{"n_layer": 8, "experts_per_token": 6, "norm": "rmsnorm", "beta2": 0.95, "seq_len": 1024}
Below are experts of layer 2 (counted from 0) of a mixture-of-experts language model. Rows are named down (a neuron's output weights, with its number) and show model dimensions 224-255. Each number is 128 + 24 x the weight over its row's rms, rounded and kept within 0 to 255. Numbers have three digits each.
Before each expert's rows: a language model's description of what the expert responds to. This comes from a sample of Wikipedia text that the model never trained on.

# expert 38
It responds to: The word the or The, mostly after prepositions like of, in, to, or opening a sentence.
down0:098123102121154098177154099163130127106143066118131133126098171097106179130158135142152120110129
down1:119124126118170161151069124146133087101149113063102091106107093103110134134111119117137123103154
down2:143113087116121102133169119087134113072104118157117168075160105109128146135151131110126136109127
down3:133147145098140141135122149178137109089077090096115154179130128144120112132142156100132129159107
down4:118169137124143127126149154115154148130103125129163100134110131154109133125089144125132150122157
down5:124156143132138153125114117140119096115139124172102087127095147117180124160111092096111084135154
down6:189117129102158141127098145134145140135135157168125089124128140111131122115123121135109161157121
down7:157100087127133091138121135185108106103100119148120100144184134108142082136087108171185134161149
down8:138086181160151114144152149094143152165119100146177094084120162138099161100116122150175121126147
down9:142170114140147096102119170120130144130145141083135129135126128193077134150091114107149112120133
down10:103119134111136163108118153130091115121109100117143101128093117151152106129147095124075097136137
down11:148061181172116158122129110127138140142129102108153123139082156127132133141170120134155101153162
down12:117139083099096157077106125093140113150134108136125148123116116133117128147148142129121095132140
down13:150133155118138123135123132097143158149144094117146093110135133153130156147106128106108129129156
down14:141178119118127135127132143124110130123120105122114075135110134068141120142128146141128156119117
down15:189149142130140122105132098146082091100141135130132145109133177132059129148110130165128096108143
down16:125174120143131109116161124138076104090131120140132122126135118114176143144136145149107115085121
down17:106141140137132128115068131131131132174133127143141099095155132132125091144114085103086170134133
down18:150125101150093162122154139156159113115149152123159156139100167150118142143091142103072155109139
down19:121128127113146121102145136210138132129098127116136145101103116119169120123140123137153155132084
down20:122152099131148128145106129136116120118130159132122158152152097144100134173138124094112103112124
down21:115140143103130110136095116117121182134137172113150115103172108097110122107106119127089133104078
down22:093114144147121157113136101185117115136124104159114112190165136101155145112128128118149136143114
down23:154128127146136123146148104104129110152071142120139113120163140115145093162111113137141134168104
down24:139138151159169162141134152130159128101123094172126130152158155120132158153107136153124117076103
down25:119139130141109173135153110110127141105117159113088105144182112087134116184118146121132154142136
down26:113115158122123138129166169162138170152112110110151152134124112114171131113118110134148143147162
down27:119173141133121103148154092117080076188108140174094141088165130134135150124122106175120150117114
down28:133101110158112146126119128143068145133106157125128100135154111099137133159177104141128121103170
down29:151144179182163140129155090149166140104101126103133121139121107130142133142127093133122125119158
down30:128111093169088116142135168091198145097083188127106107124133151157134110117126114118130132118149
down31:094158115089108157155134101121101146150113113086137112106139110125106141130114170132126154096114
down32:130131131080137172144102134119168136170145079145147156117119185129108146135061134109130159138152
down33:164113144111143103099134089094081088168129106137161114129131141099099145152168100139097101147147
down34:124107142105125161142111140123099132163111163092165148115084111148178089120130145125114154126106
down35:131139099106127115132127186097139128117119131134144133166100108113117084176155115122144149100122
down36:054113111123140071139124119113140098149163152063120118131159133135150136174141108131170132139091
down37:111094164152172163123148163120117107106141137106094087121114159142082138151138148154144152088145
down38:086103170124157109126156121097078115116102100116117139092115140113100123137129145152099108155113
down39:120142105140092118117106170112160100152115163175101123106145092189134132168112152162133107107126
down40:146140108120145129134123132096109153137149107147114122130178130118123132130106120146141148133130
down41:121155118153132122140146137088131139176118181153127120135113121132131152088161150125159124091128
down42:122094189155153117168138138140154118120121107120129137130122150145137122131150140138151109160143
down43:092141094147126133140133143105175148137113123090134180140133159131157098124081141092145149087125
down44:096165142156156110127109115117129134110087155077135141123157097154166068153096137104118105079117
down45:123130119157129130158141103145141118124136176146139177080097141162125125129141155139169120145132
down46:060191114124085109070150093128045138118112154137160107112108107116153155131091132084138140145138
down47:144141103146162080078129110134120072123108132114141134142075094097096119166151145114113109100099
down48:153137127108117142144132153130154119145136113169121109109116117133061121119133109145157135153096
down49:094144119154133111145134120137161107134154109111146128114112178087090143117136120100097114142144
down50:126133183152161171118164075143101123114153164108116121156159136142146149144109142116100165139118
down51:110152159175131161128132104091127160128127125116146116187155148133142094175119106073129111068160
down52:133141124114104115127117144111153137111153108112102091143167138125124129132167119116154106121112
down53:145106161081155138152146139142139124124118124133153137103080128116125138135102130128084161143114
down54:119115123129122158153131116168114114107164166130128105096074157168089058111148112100124127180103
down55:065121171119120139109104123162128147165124136147126133146148106134189092139141139146125086127125
down56:117124123158121145099122162122155129107162134129095118136081110149135110096153163133131156123126
down57:158118163166105098117128115121131094110124154136174081120085138114163089134102107143125139084150
down58:105130110124130144164108143158097105101103140114123122125142141116136126137115126146163151164134
down59:161108119144144134092117170124128128123105160133097139096123106137154118096098119165161114126120
down60:093106119119135087134134093104075164139145149126150114141155111137135087139119138145088126163147
down61:146136123103128146132115152099136144126151125159079114084125141118104147111110107135107127115148
down62:120094136162110169106142102117114151116129118132136169129123091100142133142165151140190133104105
down63:137127156123165121152155133144109142155069174187103165107123131169155107157129147101114130133092

# expert 48
It responds to: Prepositions and following articles, especially on in "coming on as a substitute", off the coast, in, at, upon, and "the".
down0:065133104113110070123099101077057136137110134138178112112141176145111111141118110183125079129106
down1:133144136139140128130178066103141116149139127158126105107144131098105112178107153179104136140131
down2:147149096132158066131131088089162131146111115119128169133127120135147160142147144106125125121080
down3:142137152111147098098139134156089115146093135138117136148129121103142108112132159127168116165177
down4:126122151139140106185113143116131113131161132083099136126134113129133117118110129127118123116153
down5:143129076098151133111144134124150130083099139169152116160147161106132153143140131107108118181132
down6:129145141175140119143087142151106143126108103135100129122117149126115118157111120176159143143086
down7:092151152095145140120119112118150138155083126129161137112150143107139139123199121132163145130104
down8:092157093143122107150112167123092160130103111158101112150123142118142105119114106128130131094076
down9:132131109145130104138156125069159097131153128104113119160115149129149134076117127120134125101101
down10:116127142157153150140137160151142118149101089152120134126084156125173119114147124093091116145148
down11:118116137161120146149135086153141115109112172116122137130157145115119112143094135131164138112121
down12:125148143128065065109139157138144141095102145137130162122083171124117143143131125125124131161138
down13:128136152128143134127122177137100092153168066119182129104145166114121144106146143118112126128133
down14:139094140148147125092096148143160103070160160086090181129125123177117094134171118085125099118134
down15:121147127110115118144121129155113116138146132122131162144103167163146094119084134127126148115134
down16:088146133123115130158081118161096108121127177113151113122154167093113153065109107179133135093144
down17:108166112136156151160089101090119160128129151139108143156103104108145152116128159115132139095155
down18:122125125074123098100158113154152094122155153102098160124140115093126131135159096163109177109087
down19:125124134134105145152146167158131125121177115131150111144089153150126141098111108134126109137139
down20:149155138120173137144137110114119133104187136111115124117143105146162162080138131132123139095167
down21:108109130125149140150116145134145126116121112137134105144134175134117128100130111146094145142185
down22:154159117125162142148112133150100137103149106138122128144136099110092136183129141130103112103120
down23:124159158108156123139157151120143148147095129145108122115123133116129101054137131124139114100175
down24:126123151130142121167119126149141102141103140114149158142082128103091119176121171111149140119151
down25:148117093136120103129086092122132137133127144110179140082109145096119113138126136120115129099164
down26:139094156147094111118169135117105112128091134133112121153108146145141106078093129169157082124101
down27:167157138138119132106139129125123157129152099119106150105137171167099146135155131157101137103147
down28:136128089137084145096098151089095136161094132138141131125148163138151145080155128116131137148115
down29:100128115135130143139128115078158175096118142122152140106115147115104126141157122099125107143163
down30:130169131128166123151101157167132142114177138158104177145123131130115136124168111144153138127077
down31:160158131111141106148162133119124131089146142139147109170096122097151092156157118159102115159145
down32:096091118140134173104169124145106127124086105104152134151156157119140109133115123126162145154146
down33:149150126123104146116132085166095114132149162152137138161118144090099138117151124135147108126082
down34:094153119154123149169099143115130151112152149097114112124111155113088151098100157098113111093127
down35:132129122125141185151119143091155145139084111128124116097123141132127113119163131153215121170150
down36:114102124109122170113139132111118124097163102159111135118122147116170138116174113131169164112118
down37:157106120111194126137113125170111140131178090123109144122103160109091132107125168120116115154119
down38:171132116141116136164112101162090128103143148139132122127111109145116143191143161109075169068071
down39:115110145112100138111097114134114131179138101141163138161184160143128100104130101142110115099093
down40:119149149085129145137147111112163177094133119136132152111158147128154130073104120134154143140118
down41:159123148138151134150167149141083173124141129120115106133120135134139172116134108103131106148148
down42:119141097101130108125176130104159150109137127121130158107209169132132136136121124103105136103113
down43:116131133120088118110155114109167142153106144114153147133127113085080094166149137112112109141119
down44:110139129112127139115165148119129156109126132118092130161148160108141159113133115154103111119151
down45:121145118115132134111117152103112129138140144126150165162124118144140112105118136099114133142120
down46:066180129132111143085109087126153111135095162123125119105155152119143140148150173137100136111120
down47:138154142152120168126127109125092106140143127095113138113087140108112119150162148167126107145120
down48:101130106167072137137119170146138143118114145139103117162165140142103120146144125134130084112150
down49:198154102127097138124118135125123138176158092100094092179131109101139142120143191120179136137115
down50:133130119113137161086131127143122105104111155129080117152095141115111137102128111090147113121182
down51:122124141144087117152089136173151128133098148122121148107159131095098113162134123146123117132140
down52:192109108102143137104137123116080133147119112131145112152116114092095116121104129109127131128111
down53:122133105104122136147145132107144113132143136118134101184104128125144098092138116141163134100145
down54:158104120098142095117113140132126094112118123126127126114152128061113152101080140133143126086134
down55:132113100090120150104120161141147148172151113144151124089122104090092121107152125151117123127086
down56:120130125106090138144152103125102145152133085143136125134100133153153093116145125083111093142138
down57:124141117120210155096114144128087121082144102125112100125146104135130128139085157139179156095134
down58:141073149115143113135134159136135110108141166127114157075120088114100193155146137126136159154102
down59:116155132139142158164164123139126129136140124148113153123141087147125149097145103081133135142148
down60:117129116121170119175105095168144143130137139184102112146091146107171076097144147127098151078117
down61:093158120137151114165139145114106144120111153118111158087129112127113145138121107107096141107143
down62:124137102117102106186155131120157127151115149109116128130107088108128130088118157156147158127126
down63:123112121137147154093138133168148107109132141108113106130140137147113176115119159145066137125156

# expert 5
It responds to: Function words inside verb phrases, chiefly not after modals or do/did, infinitive to, and or, e.g. must not be, forcing her to.
down0:121176142152098147126148153103120141129074136091132123157142157114141117138126125131152150136116
down1:116126130163121130147134110122120128135180091112118138098125138135125117169165134131117131123188
down2:092132107088121161119116138128153151112114118142115124144128125071155130128142130143205127085176
down3:144107119087098131135118158095142106114144099109115129175169154181131076099080121130102137139103
down4:144090138133171141114128091095128140145117069143103129085118154130117148118124149102123120153094
down5:131076117111138138125103163098151135130172094124124147149121141154096116127141178143116126119114
down6:130113116114143141136165108099151148105093125162097094148148145124109123164101133109152154148113
down7:107173131132105163156118122118153135125103120096113115146190122135122134154172130125173140150112
down8:146134109110111129124152114134169119121126115120166064107080093156136123127104157095107158132125
down9:142143147155106126167126081128112159107092127122134127117149094151138119151103146138208159171149
down10:152124138143132148123148125113122133128162108182159130138155122088118114097106101111115157116137
down11:112078140110150157139101102129137106111179112128113132062132141122104126083096141110107133116126
down12:132107115134157152147127158136124133095135092122056106185157127144111100121094135113108104132102
down13:133178158113114111162113124157134117089097083094128187165143148094122147157100146126180084142143
down14:133137095127098111122133117130118108148141153156126104161101118106082121127070143124152114117104
down15:087157145164124132127104115115167116142145158148136104131159128128117108150104101117130050134134
down16:150165119122116126096144090148121105143140137164135126147127115165132158162120141155076155107154
down17:124117136132125128171136136146078099129114133109123119115142132096139139127150157071124150082106
down18:110134091123108064150140129128107114094136125178160083157139144082103119148144131082100137111137
down19:098113132135117118134129129149103144107122168130062126136099113172091153166110116125158120199126
down20:119138135121123158118107155125156126131120117133123094123169138137146112120108111121143114154142
down21:169141179131152105134136113127098114192105133134105113154165162127118130098114102085132102116104
down22:106132125123137142114141117107092070103144180116147138198111116147132154122124130118161096124119
down23:104155152125145136162138079115141138103135127140127133164106082117146123074132163062163122166134
down24:130081120108144139134105113118135121201130158138123090122130074117113137145143121129106153116102
down25:118130127048134096093155139159159153117107111146152121117117094118127156126116143113135131144113
down26:078122152131153150105077177104126116144158148123156145177126115095140155149138135117101132056151
down27:097097131086120091122164120082148138124142155109122121126155122073130097136178168157115135120110
down28:112138152130117124134156178088082134143131140124128113172091131115133111172126146083142101135099
down29:112166130139111106118103117092110148147109090119105156101116149121132153109159116124143120111147
down30:145115112178173095146124139125108152124134161130122149157106181120122129102133067148150119144129
down31:166125153126117133126127094110109128069130091093148189108086076117123088127115117136204129135141
down32:099159095168133115113102115148154142161096139134161146150149116138089139111125157095126120144147
down33:081128177117097152191122181111114135141134138102141114147131110101088135111115138114121134149136
down34:106144154117125108155128158090119090131117138128140115145142084146134122140133116100148097131101
down35:106146132175131117158150109125127170157177131106109136139194090182101105174111148182088134151159
down36:129123157139133111127111108140140152104118089146155112117172116121139101126186131143129110150139
down37:108128132141082145122141145129152151122110157142100109139109120124116094155103134143102170134141
down38:113140113117101136155157161107149125186089117116146122167129105123151137108182147139106091122147
down39:073133117153138143126128165119156127118120139114123095113110168137134102109102118140115140151119
down40:134133127099113128131156134145139127136122163147134127181168091101133085127145123145120084148159
down41:105144145142139142154167124099123148166152143085171149157155173140151131185173125087175143130114
down42:113133175138149140123077111108098126144105131093106148105129112095114124139141151087103150148157
down43:154108146118152145105132118130171142166091100105108119152128110115126116125105108097122103162105
down44:122105141115161108137153112126129117142159132089126158135121129148070172131091138114099114140142
down45:087123128125127134143143105101178104128105130160121108124105159139109133153115137144082124133110
down46:151143144095154156135118099186121128127149129184113149125157116148125153128141092154124127125118
down47:146166136121112109098137127089081131128116098102172140106112105141126138118119135104114108158121
down48:143125141153091135136103185129107084175133110116099129144112160125132167150119107145141085137154
down49:121132135134165094119131138137164129142128159143140114144135132112091106108116182149133159115128
down50:164133101126112105135176106149098127107136102148150145142160143137151133106175167110116145122141
down51:118140110139168140103140123082155142110118145099118147091131123173139106125111142133124123144132
down52:196129142140083159125156146125125157162144105141120115108121100142141138106134162108123167143094
down53:078155137149139144074129157111188135142133112141131125146131145134147155200116141131154119147143
down54:127142158131114122117106125121110120153089138134158120128100130189115133126150134131084102123103
down55:090132120107127113123129100133126125136165111143072108120131132108095149148130116138119158142146
down56:132140111160140092099097140119134146076098094135101119122128119154142150110160082126104140128168
down57:100145110128116117150134110128142143180172100137174112159140158128173113170114150144108139130104
down58:115122107113100106128139160137109148148131123156109113103111149124126142113124069142129160117100
down59:132128129104133123130128172127145154118135097098155100137092110102162135148149100123132110131155
down60:179121105164113125147153157113156119129106074131155125133128142116132101146145135177109144166143
down61:133084139145127130165104155140127101162142161140117133115121154105087177144141095124141117114133
down62:088125124138105107123134150152160117102143150147106161125130150123123152167094122157113145155136
down63:117128092116104109126138097146116098123142142139098148106134118139093119097182118199104110121143

# expert 6
It responds to: Modal auxiliaries and the following be, such as can, may, would, must, plus word pieces men and min inside words like promenades, Cummins.
down0:142128092112122097107121080085146132085100129125090147119131107127136135093079143093169136109123
down1:128136111083121113094126154111131134113120128148142111175131127124088122109146157123123103144141
down2:151150135109161079097124131080129101096108153168138098090132066133093156115136148122099134163131
down3:157134155161134123122093112147170159153140120124107120126148133129140113127161134140128160132126
down4:114127113137142157164173135168140127104110140134119092169151136125126113169137177145159111140180
down5:127139090123127167126072136135165093102122157141113144113125155125146171148093080132102147138151
down6:115153150103138148112111127155095147137100157128154063077150150131131133129141092108133119127132
down7:090121145132110148172147134098146138128115120156107082099138129114152175171095124144131119165131
down8:141109121103120158125140131145113187151097107126096144145150098122110097133138109101129081166125
down9:132150132153145072129156061150114114137116129155074101129144124187109106178102142113076092117131
down10:117144127142143109140144114089150103097113088166165111126108154110077161147108115133126164170109
down11:106127134162177067142128129107138138121123097108150126130130119136142123101134110119135137139142
down12:142149117147137150156108121111127126155099115121157136095103116155144141118112115137149095133110
down13:101143173122155124108067131126141143143156130114142111179154183116135129163136165161163105122120
down14:122151143096138136161147146129144120149083165107127132104081189107105145118129117155097085110129
down15:136151132108134148109128113134122136110134131160108123097156124133147088101133121073087122085107
down16:109139111119110166146127115096128130095114091114136108147102131116101084143117152146130166124095
down17:149107153103135111143123133134133115102135137154127136170100152154067122138136114127130163156156
down18:109166092092132086113136094158138080150115117104114141116128116098130100127145180102111105120155
down19:134146117121126171146121096134126134098128131158115122107170135140089155117098148165141184183139
down20:132102169134089135087117159109134105093150087108112115118119100158105124074118146099163106120103
down21:069126116110125147132125099145169135122104136129131117101068100140121159100080112089093134075111
down22:176136130135069105094114129158152133132114105149140120111100133143119115118133112156073101153104
down23:076179080089180115112119117122117188125126143103151153121062161131155138136138121114137130079101
down24:120138146116127158107148099097109125157131164103135091137088107126159156099163118108127121123110
down25:108091115149131147121094131144145147157156143113169124131133150160135126121185098136107077097119
down26:110123116106137131187154157096144107137141111161134178123109130129127121127150209061127131132163
down27:139131149112098150126080116099141132115144143161140110148123156116149159140078144176141155121148
down28:131101125142109138130166155143117066159150160117162127147109122143124106088111127157154135136124
down29:142115154142105152138133173152100153161133123104127105125101101103112143124119099139117137204132
down30:176129121088139097114119121139142131104144123093125074143154138101151134133140103103133149130093
down31:120131133132146146158143129175088132098089175074137143104118119133101109128140115084150103143095
down32:114166112162141134126138141163098148057130107106152134159143124089133108158138149108150132152189
down33:123177070105156082142127145148111160133151121096115101135155102117134127156123140141108151122143
down34:119096113080108111066146142102155140138080155136154109171092127101167093161157140167121097178150
down35:141122122147153115129131122156157133144154170140122121163163176140167119106143124171117106102142
down36:115112140137102145122155153155128145082201100127069097133110166178092132152121147134124119142153
down37:120160168153142103153149183148208092128139154146177087139132151143151161123137149076131105102170
down38:154113102148119092148089151144111111123123094120113134186132156116119135128128087156112116115155
down39:194128190120087153095129119102111132079159172146119130127115081129133093151131086148108130116120
down40:161140094127153166138158142131128115157131112104170116172086151151130136173168116123125145100120
down41:112159105153127081178126139119128112089092111133118142132116085090180102109145133143137134146115
down42:051144154134130107175162129157161138143082128148118116113128084110141149168109098126162142120189
down43:060111152164114127116086084094144116160116127089132162118138134112113092099155179156109123136143
down44:113127138119108079114154136118075128149098150115174109083123194149124133116143137071122133115099
down45:184180099179170148130168142089148144127096133120132151159177160124126143180140133161086142127140
down46:135154123139104151128159141169106122131141132145091120141123103133117103133112172146151125141113
down47:106134105133133144082185136133111153102146136107138134169127128157166147122125098082152061110113
down48:129153157141126105142160151180157114109128157122125123119130130162080138135169127109142089137136
down49:056091158128132130157116133144112132115148108134162121117117143123133110147125147151193146140118
down50:099099129165135111115134153121083131086122156168113148151106103091137172140131089117158127138173
down51:169110124168146097135127107096106135122147143133165102097184123160121140123140129155149154141137
down52:150063141183110147129119094149127131109134112124148119114101093127103184122139135109153081130137
down53:169122159119145128142118145113106156165120102183108119109118125139115130096171101141127181097120
down54:153113093126194122148112151151133104100084161126074134100144190120143155151141141118115130142142
down55:138128075163136111106117147071144120151145105137116133124126101126105134102130153120114111119121
down56:149175173168121130132138148085076098135109121142161112117100136122081152118163128146117124111127
down57:154131133144130134096155138121143088102125118088125122111125191112128131106109124109089122128125
down58:154103146107162104082165112129097144130118122133114129130116140157097154140145136153132128129143
down59:093140169132119105162122137120170163135145153142121128144126106122139134130115106127138157151125
down60:129146119121116147144106113108062147177126135127143086088103096115099100113101079118115141110153
down61:144143108144090134147111151137126119090117129155144098147106130137142155162128117131148131118112
down62:099163135105114113121112122078115143106146111137136145116159124106149131183137117102077159115144
down63:140127137152155117172155120121145101169154107084135095134125116113144120138158108146113156131118

# expert 27
It responds to: Greek letters and Cyrillic inside foreign-script quotations, plus classical or old-world words like Greek, Latin, king, BC, black, stone.
down0:123116136127162112120137128137132129112110140109111133090151129107150151087098169138105101111117
down1:151108115100110128177152146128148101097125170129144131103140137097111137110096153137107093137143
down2:153109088132113107119095084153147134165109152104165118128159101113122126117143138103123137131118
down3:189105139120117094154129135123125174119138098124156100112098126135114135142137124090135148160159
down4:144189098129141160160105082136156115136121101142144086178117123103121119149105132107133101164105
down5:154099118111122125113125145130115136124066096149119127121138083115099118155138146170077119094118
down6:123134144156130149085174135115179169139147131164097123084150109147136166168102142133122114136097
down7:153112116165124140121131135093125129143131126133096156122116158123166126157135158147105104088143
down8:146154135160119143155111157068155150168126122161144137105123118130129100150166123098100097119134
down9:079106145091134117138140169123118130129152132184128133115110114139130129116095109124166138072150
down10:150119130150108087122123119142109162136118103132109129118108143120145151135128154108111126149165
down11:111127139180130097097175108139141133100078128150124126165125127105160125200131121128115160111126
down12:108091106139140111077133107148100108130108108110100123163150101111117147116135050140144135125104
down13:086149133097104142145082134115131130176130115118147154102180094135130094156121102107139114121133
down14:110142181111088144151136126120099158130084168123121129091121077137148119153124155088117133112122
down15:116089132149156114124123106128151127117154150126130126118132129135140128093141125191063124130157
down16:117135119109141165140151092143139107137124136124146123135149155153125151122135109097160130139103
down17:126158126138130128083149118150151101129117141174141108141128116123145119155126135110092118085104
down18:113102136098120117105067171125133127106157152106123123115150154138146078099112168147143129139135
down19:131152117107137151148106140158107111100124125114143105133111119144098132129107153145142151131140
down20:099111144102139096145095082119069159131140157114136123140142122138104115100150149150116129135127
down21:120118132120144120090129128132132078161144117130162093148128141120148131158132131156135135151112
down22:126113149129085167108123113146118169159125112074156099158177154127134139096135099169094128115117
down23:138104096167144181130141133089132154118135113148129139142179087101127107136097146117113137134140
down24:141086130088131126156179156131095174114091170123145139136113132127136090102082096101148094135119
down25:090155128129140164151166094153168157086088182106111095121169132146105142127124105147101168133132
down26:105088130105114135110119186139123076115118066144155100131099113139095157128131112116138081114125
down27:141139135135117121149120112144140155099097138164106130094123131157108117142153116141127155094166
down28:084134186166127176162131166117165113143122149108113103129101119133123098127125141162107092129107
down29:121149141142121169140091136147123166119118159132122146110135103129120097142138141152096131085138
down30:091144146077113115112099143114116148091147114129130145146115133125096115095153138165161084090126
down31:138141113113140165125112162090122092128124092118115144132107154108175149138149083105162126093140
down32:084123151097093135137106114140139180165163120163171120105150106153125120118151111121160157132122
down33:122140130080147133107129157139113148158090120114168105125138118111125138087115109129151127153146
down34:114136093099123172144164115126115154090140128150089130123080157157116096146108134134145137185137
down35:125144113158108116124106126140067122154152138106107131079109121119120128121140133191059168110149
down36:121117150135129143139161147096147065114086120119133094112133090133128129127106099136067143159171
down37:108115090141149129129141098132141118150138123127157090058131140142152113163135149110129154126110
down38:153137177179158128130124164109127158155143144148107095139096122172096133154122147127128105109103
down39:155143119126137087174115113116155134103106129107103115105141142106140083129112106128141100097158
down40:138147139112181092174092116180132144091125134095158103084102144113109168152106102130132177138107
down41:127129097145151137134142170228143091131167144149135116084108130144173137096123128081106136134138
down42:164064168127097126159141148101111119126116056120159139102108078118096147126099156169123101131128
down43:150143140161146078142143150084131085119135149130140113115124159102092080118112075149136133111124
down44:146110092144154124162158143095143103154119104137086133138145164089163122145118160117116129119125
down45:121142140107126105129141128139139136063109152152136122107103134139120131132128129117141098145173
down46:126124147095140139140095139105128108117143127072120123156168152111132125129153121140139126100152
down47:154129138124104159128137148113132149145108155136143155160118112143134140114123134113119116134144
down48:156136124101125118123113093178125110146099109152131111129130128167167157152075160134140104133122
down49:140113110150087134119136102142128134114119108146104109128160144160128171079112120137107134123159
down50:124172156157115108128033098133129170084097142164103137127119149151130161143157109119099104117142
down51:146157149129161138120142139101113121136137152104158114112130114149113193126103118113116133129108
down52:146114150132133122135167129129128129091093187100151156133133132131110129137101161134134156133183
down53:119088157074129121086076099148101148117126121101156143121159114133126093090136127100159120131136
down54:126122089130114122128136103119153150106155101151111153165117120111079095141145093164119126116182
down55:119087109116149134157117090113077171081108143138090127147162145142121147126142153114172149131126
down56:138137135124107119127124173065121118142110155102142121136120140171109102102148149128135123124163
down57:134115101141095122115151092106136155118124111098130130112118105130114126092125162142132110150165
down58:116144104067084107141130087110146084167123138161098166154139159119133171108145116155110118128143
down59:123135141107141146139129182127101101120102155124106118145161125109117151109174148155148105118132
down60:131122117103125126124155128156110089181138129121194115102093164123105104134108149097114129127096
down61:165150086138135115118127107131122135102112107108101126129143140141111144101125140094136132128105
down62:095075148112133099159099140125145100151119168135101136164105110168116159113144137094150161175117
down63:113120209116114131077125132167147155130140154117138140144186122180138167120140133125128118087162